{
  "d_model": 320,
  "groups_per_token": 3,
  "shared_expert_gate": true,
  "vocab_size": 8192,
  "train_tokens": 293400000,
  "steps": 4477
}
Below are experts of layer 8 (counted from 0) of a mixture-of-experts language model. Rows are named gate (a neuron's input weights, with its number), up (a neuron's input weights, with its number), down (a neuron's output weights, with its number) and show model dimensions 128-191. Each number is 128 + 32 x the weight over its row's rms, rounded and kept within 0 to 255. Numbers have three digits each.
Before each expert's rows: "gets" lists some tokens that make up at least twice as much of what it gets as of all text. This comes from a sample of Wikipedia text that the model never trained on. Tokens count by the router's weight.

# expert 7
gets: " ", " (", "20", "19", "–", " \""
gate5:138039119163114152108044131185096106179127100123125158130138157109152102156078154080148133112138127135077092129170131153113177132130162124073174079116210122096095065129146154150124145124096200
up5:099163084107083179132088212128134109156093105152132151135157131136098156113142158151123150154078155134148166121140107131120173041117120158096138101119109140127099142137133201134089111119159113
down5:133126035074042178142163085108150142184144184159147139150154138106175218108087127126128136103171158133165121177090089127106127126092081149143171103108103115078095146071132091092080082131133129
gate6:077087106100140132198141122139156118125071164117111155174154149128155063142164180101169156124158099127136101123152148135133123094135153126116158140144104148174123095155129129096097141144101107
up6:106118139137117134162140145142135170118174056179139112051107150210161159130109142087130117148120048146129120106122073126135136113154111147082107122127139096135135159137091127123145114048150090
down6:160109201195084137062150149127121096134110117134096162083140191124175139136118141155155116080107176079151167082109144128131140137108109186125116104143093152069161115148127088113120143142132143
gate7:095134167093147087205149194058198131147120079142144131114100123143097112114182132139156092111177127141182102115108144170091219165120116100131120118092137187171113162125122138133161167095161066
up7:113176085072072108105075159072118137096051168194141109159147138099184149140125152103128126142132156106086118144119156112148079166151150193113131139101141136131112141085089102109088063112165122
down7:093087194165164113101131159095154087159104082106179108132157070115120107075181100112068138136127140111109129158129095089147116124116110150154126156033141170168074142120130127133110087157095114
gate8:127139126156170175137142112185144124144101115162137095129151080112115070128131107139101109171090144111164117101102110152131111135093159077096094156140148070147132115158059127158137086133105207
up8:139146114116116118153131106073128101118157164095157100122113098135098120104179112121164125095127067141158146123180075107125133126112163089117143130094151181117124106115137148161113137112151137
down8:180111155110112113088084157110115133145134134084117218137147092177115151146175079168118139102176095147192105112177083114124142147134148133159100086154142156142149106068108084160125146130154135
gate9:130098158109126094129151082066115097104151146100136123082199160093078123113176157151128147191096101092105107115115152187185148178123097095139091114137132103185091118186180180056133147186139067
up9:135129125123140155151185081129109163140204136118108116154136159105058085102077148221130109181165114146157163169125130124139128147057213160104163156118147103168137116117143159107132124106108168
down9:096141127064111181104211122139123169164138167165085189115115163113157061153124160145121115122132165097125112108064124125163124139077130106160174078162162081105103087110121151061125192126127141
gate10:168083159059101102093120117149184134165147104198117143115163133103132127190133121151108098150093127136220157165146127141138152123059120084133113157109153180157163133186150059142114073103101171
up10:129158128055133157097078104068129176116138104110115088180096172099086128126075183123127187136106151156151086086098157120142071133066138169137086100151122135117123117135149068090155038145135133
down10:097210149108138073140147079147153124167110197093066124090099122137130161140168157144092111138137109204051176184117095126178144134143172080121143107100126122140145134174121111143102059127156103
gate11:120135197086133087194148097116122153160139092185103197122131067161112156159158102118120130119086099156150139083122199172107110131138097139125097193155090095158077139141148089099148097154096129
up11:121197074116141152130113103133128155100149103142074150128172109200138149135156101123120157086109105145076140089168207090171122062153127149128159213126030100154124055142122102113123124093137143
down11:107151119159136115121177165147136123186166131198110142175158131156127123169102112138081104130119124122121132173138153153157121158119145141143109223133137182192132074084102108109144127172083109
gate12:099119139116149139141132125154131149123124110053124137078149134110096147162151138105119167117139108151162136135132057081105161101153116126081107172161143116110053092131102137172157110156119164
up12:174175120093137074088114140129104126092116104169168111164086132132099124160090138188095104105090106148122125130098104070099072118133098156157085129092146107176085129094126130096117121131118176
down12:123101206106142174126130106163129139149119085132148141139135114080165102115178129170163131101082130090071107097117149112120071062109132143137138176175147101151113096128123124058169159103161076
gate13:086127137094163130191156170120148119151094174125113142098169184125093147149054158136178106145120175174130154129107151140136153191064146129111123152117187074101095133115148139173089199040177076
up13:101112174115141115103154061187093132138068139148123138145121061150108096154144131094091154111062174105140110095109152119123162114174099191125121185151156109057171104089098098119124084144130150
down13:095121108119142105151150172133158121077105163166076081149128105185141137126138063163136078070089144123123141129138096119119138072127077186077121197157158161060127196120102066174120076123105140
gate14:095183041079135181168114116141144172142076128191112131118162058095102109112110161125129143100115123097188159160088164179123117114120114158113080096099149081125160169132140124087132132078115076
up14:161066070138047117179081112085114133144132128100144139132098111172135129150139126109113125129124108140121126098151170124138101123097104204128110162101098093108049150172099117166151105185147153
down14:109096059083111135123120120140169116099098109109098106143174105122146159134063146164133172109113143162124143166159093114120146129121104084162125095048091143129140102150145124191108157127062146

# expert 12
gets: "1", "2", "3", "4", "5", "0"
gate5:108095108184117163150148158101054156113153160114124159109101087107109122173087061121104091117176119122199146115118159118112171167132107080127153110129159109155118106089068113100101156108165157
up5:130124087133124193100129082184169123193132101170116095177140153142136179114139124108107132093095134136127151098141154115132078151080139182112131099129130133109138159136108114179109059146179105
down5:107123164126149144145108144123124113176134141173168076087133140155129145116130106120132139129125088144194106122125140065075169076130082139131104166174114132220101136162127153157104115087146182
gate6:117133134088139112072138171169111146119079104121134184165135102132100172171145130171134089157133123174070189146169107173168152122159098116148110082153145147120182114204095109112107123172083123
up6:114127157147136121119112151146051116184149160148130182163207137101064110112169088119091158148160124145130143143129142154112111209122148046108122080116095120174139127098106070136101137177175113
down6:098111124134157129130120169145152067090162131170122094115087140109169123104199096169133129132104172167097151096130115063161100082194067114164179139149166104090109177105114116153140164158153142
gate7:107099168135126111122079150165142107153160156181162189079173066124141096050176057154061162125149135175149133179118158121064073131143120087106149088141121152096130093198172087116184149169170093
up7:081170140095108057115076119120076126123133154128147158109083115133135093147115125132187156164123116063145105099112103145156139090114090170167098151110107092098110061117141064118053133164100071
down7:155093108104144123170096115213141110082113145118156078093141114104153085166064150174145151116124111143129117191120061160119132120141125131157058123182102191098125130085179217097090179139133096
gate8:127095168143196154183188130147112140097162176141129116095126136140137128134112157120123080068080073130141148153175181138169140148098137159147105102133116085079087133168086103095207107174086147
up8:152170090156142117166131060148142126163142163098112070115090118153127108113061128076061077157108130094091095060122154151151094189120151118168080135145121162162092131122138134188111078195046162
down8:138135126123121145135129138156117111078120134109142102115127061134150113135050077122044149113091179144132134109104049132150151084075045147125160134113146145158106123113125158131114149185115104
gate9:190135123166115157063106144116117149162143116118156168056171106114144158088139121153126127127122129139092199120152048089145144122099093114164174115117132125120102075126169109109108152141099122
up9:119147079139151143181101151126104121117096120091130136134140117065134128121143107094125165180111130092136168124079129096154127107168126112135179136113154144165119133129125121145085140116142150
down9:089147123136194029115097121078181130134096158132142112093105065065179042114083099097086147107097125115126120151153160083183101148128050132098111116141167104121152133092123143120144144066121136
gate10:102195151106118115127133152161090127156065070013120146121124130151123115190112122165144124127149129155115101135054140131138169105125110104140121094072061089183061079124102130159161206156126179
up10:082117139183100104130138132102170087183118176167103195114144150045100134118133172127129102156107162130138158114112148112118150107160128128104171084174117091127201105132164074142067105185170088
down10:140096162160106150147125110143159106111140117186143129089127110185102156093116148135141125150115109120145086145139121161106174084106102167153153174132105106086105103181155151107106131148123135
gate11:171101160112179159128065150105194132062126122123093146109130128080127134132128215184120169128160137148099140206084140127082158144113078149121164089208140141129152156115135171099160102112128068
up11:160130156148123118156139173068124108102122173122145134134185118197129151166141113105100090115156168170154137165161068192106121135175077167158125137139102063132138040172083139112144057124119123
down11:124086117132095088127152148119130151120159105168103135109184189162138133077147124094158130067145169141141147167129135162135098066198106125176171146108142164125072089144130116159125186101110179
gate12:121195086154102107099153064185148082165167105128134144161143133130126156107157142122133170040184125152169137121086097138118139120130120133199170145136165145151085141097174154096139152069114143
up12:098152123178143075144134134093117077134167152109163158125150114168114163152123093197123131131104135129177151189107160115104150127110144096117094137126130133186098125112044140147126125151102120
down12:118060058145115108091156135138123163070123123098153130086149138138136171147167098087159126153100146113122094140093071190162170168127139098108140193090105114139092102155106184155153157189123157
gate13:140097129098117099201100114143130101146157099193107137123152150146133147074068156127150118126112110146162158133123134143138163101127102131101117106083122117108103167111142136129133094094141114
up13:195176119112101134148122088108138067158122124165124088136135105125092108142079177145146153143130121129144088109111139199114122108123120113086119120171131102142115089106102110186160200110101157
down13:195192135074096100071116096095141226171135090108099123156159141109105100193112109153166144171172070118094097151127120140123196186114086118149110096134075094101158105104142138146132093144177182
gate14:098159093086068180154167134069101166094143146154099169104101068158100131099146116058135132187188145108141147126062093072122112142127156073104124116084155152054149131165118177095126149042141125
up14:101091120124120116121148130108100143077077055121129150138112139079100168097203112095110160084071088088174177108123131116165101073129148131154123078120143132144084147196137168150160096164181172
down14:081106099059169183071100114121137141128127141132104146162151154130125120143145104165107138098031162108218093108091142115136151084129139165120167131140138117089131154107162130163197071156125126

# expert 2
gets: "0", " |\n", ")", "1", "2", "%"
gate5:117155109086129136136147083126099097132120168139118138164109094132096173203161148144126179146149053191144190131099084172158117101098097052042104094115122159114156172104108051153117130099140132
up5:155127138104113140116122157072103151194158120144093131126156161139129178065121106081113118116119115168169123115129133139106110129133127124221066106056106168137120098120098146081152133196139119
down5:150152124045129128126118077109117154141129146162171170108141117088066140120162136104199147121117074196142082093108095096096114072123141101162135112140165159128086137167104148131151109103077117
gate6:153099097163086150096116116161150156113085088172109130098127184131144063138155191137122176141126095143122115148132127150114120087157084155164108138147099140118126118153187084061133096081140158
up6:074114082129141107110104175161174129130094087115138113128112199097071143165151092107153130125142131100137126203163079075108075147073100134124152097087113119138084131102130075123198139141112119
down6:113180070071131150150186125138073147110046159130177120114118122129136114117163135138122151098117080099091180103131150131084111047092074141149095071163150147160159084175123142091145137161150134
gate7:171159171144168153061153116131122086104143054181143136106090152084076150151074109139101123137098136131127052133098096149162089093163137090109110120101127112100132134130087142127070187113202121
up7:130169113128108130146183134102105103120125132081142145122078101178115117089061076140136111101102199169093133111109073139102144119079135110140084098135097116117146095081186057115081107088134121
down7:162137152169108140144129089181144147106179108093101120181175135159139146101079221141114127078108154173174092106089148105118102087115094121150143174111085116132153131162120106106159163107151115
gate8:123110084178135140089166118120140116149096181116177151129156155137132135110130093137140067140156139137130124122135171099179152192165023109116081119102073127077123163171151128116135158077108069
up8:139126120109083123117150137136132149139104166118099114164135144181089127147164167113204196147064103177088145128142108097082146102091128136092131110107104081165159089128133081181129123135122141
down8:139098203159132149166153125111147181176104143153148157103114228153103142158167159143127187120126118104141086078135101069108176082115096068146092135175128109086093176142131099071140134179161115
gate9:147146142118099146158142118094110111097086184089112162092115152118054067126138165116198147157175100198139096148095112088207178143137123190129153132091127120159115133085168134107131135108130180
up9:102201122157130116174214170093107077166079122085096114134127122131110070206119118122149144123102086129135146120137075155120089124183136104149139128164116151099127064125129109150109104144115096
down9:120099158111141124190151142138167098147094094153116118066070105116108108178138118168117123157160189151130098085183126132149166137146148093141155075176196122126186224144122142156142160071200154
gate10:148107160128082131163105091082133123143091116126122094115131151163161167124122147127096106155069120124192126086127168149159111147176143108044105112030075133140142142092178144154080131150145064
up10:058066160183131075097120135074163083114153166089148167118139068114202126128174103143101130128116140113083130103136144053139069134169131068128116145141129100060134141158106126105138132155104107
down10:155046167100076108155124158127130073126105161118155097137118158093141157147156145176070159115064131188146128089098145084144137062115121115097055140126186100124117128107121076113111159135078103
gate11:186123148134091151132144158109139159147125125124153128098102151207071141096129080172122111123110134177139103100114084145202143171116166145126129133153086161151114141127172126152105125059133127
up11:152144149125137132189165099141114185199125143154121118144131180148087112136095135180142135104133162115151123091118131093119158199165123179135114096204137104142185144152112185152170091087110139
down11:138172138141103189088099158104148107169149090082132117054174153108142108169112138097151089081183111110130133081145080167150121121155127132074125098150161157117150074121129122098220135117099137
gate12:093183196139145150171074110074159134115139142132105111170158157145136179150035139119059134157139118115139113146110076104159148129122166119104153084113123144137167148206123098119114115152114126
up12:143177101133136120146147152137155152135118160097109132118068151162110114092122126105121147140153094187170148114123113115119175187092176106056183172136139161136119101099142155156177144170161198
down12:155110136127121080153140134155089111105134121058147111132159138157166113047174098167129153089088124169055161180162174083119157098089149149102143115140163145155135148143120138101140127192161106
gate13:078101150145123114157190117106115100171078102115167143093166093134111067110144132158106189166115148172127110118084143138096135153121135145139114050074161139112114130144132085189153128152128112
up13:135144223147155156089071189173113175149147122111147159117164127139112099086149123129167124118114104148111118149065131154132148092157140118157107167088030156147151146091171091147127110162142168
down13:131097153081170161143106126140142151031168170098123100166119111205124147222128200218103177151119125119098196105098114147132156175095165106101150074089153215170166139155137130103124150063131130
gate14:123112091099135095124132126076136179165126136185073137207160090118110012093119112186144119153124137149123152147129109107135160116116167096157097144129154122132142116100153117076099162068141133
up14:110087125196062179093113086111157111108144133185113145094128104088144098099176138147154126130102086141143119130149141165119183095132099140150153138173117135096115096176140121140126180129151166
down14:168147167143138106132100119129148158166105133154093154190093139142115112081124090087068057151079145115142066143155091102126124144147081139134099179169074133150120134143075175062092108173109154